Below are experts of layer 5 (counted from 0) of a mixture-of-experts language model. Rows are named router (the router's row for the expert) and show model dimensions 32-63. Each number is 128 + 32 x the weight over its row's rms, rounded and kept within 0 to 255. Numbers have three digits each.
Before each expert's rows: "comes after" lists some tokens at least twice as common just before its tokens as in all text. This comes from a sample of Wikipedia text that the model never trained on. Tokens count by the router's weight.

# expert 11
comes after: "K", "G", "M", "B", "N", "Z"
router:137107131145140125181101125152140192116139111144130147112130150132143151133010079127131177090143

# expert 4
comes after: "the ", "a ", ", ", "The ", ". ", "of "
router:158120122106164148178148090105146143087108113149178094097146157143079092166112097152175156029165

# expert 17
comes after: "- ", "201", "202", "199", "200", "=="
router:117113122131114164136186116105125165137098146134128151105150122153177100139076145159155126057135

# expert 20
comes after: "|", ".", ")", "==", "===", "="
router:155116111120123160127126110149155119126116093076162103127165125180132111172110111221093170091148

# expert 18
comes after: "the ", "a ", "and ", "an ", "to ", "s "
router:140069123123127129161176118089134081117086114051122145071133142150040115139064116104126176054101

# expert 13
comes after: "\n\n", " ", ", ", ". ", ") ", "one "
router:144120105099179164159131072112157166088119095126147081106143153151102102184104110162152161128159

# expert 9
comes after: "was ", "to ", "he ", "also ", "and ", "He "
router:165118105138155119124149097125164219080132096161118088090169144202074098120125100144133152146132

# expert 6
comes after: "| ", "- ", ", ", ": ", ". ", "the "
router:169103089112172150142153093105172110079121087154164070105159165145147103172103102154145149080156

# expert 14
comes after: "of ", "'", "in ", ". ", "for ", "to "
router:135103120098218109182128099164118141094038110072143084116135181107136067126139151131157138138148

# expert 16
comes after: "\n", ") ", "\" ", "\n\n", " ", "Title "
router:156153125120138142180108123183146145117131116070174144115140135167149103136104145175154135148122

# expert 3
comes after: "| ", "″", "°", "(", ".", "- "
router:148172095107130093136144124134114144060111087181159134100131134109146115140110104140153107059140

# expert 15
comes after: "–", "(", "| ", ",", ", ", "."
router:133104116113198156116178108096151092096118111075099139146141143141177084208099038182120146158124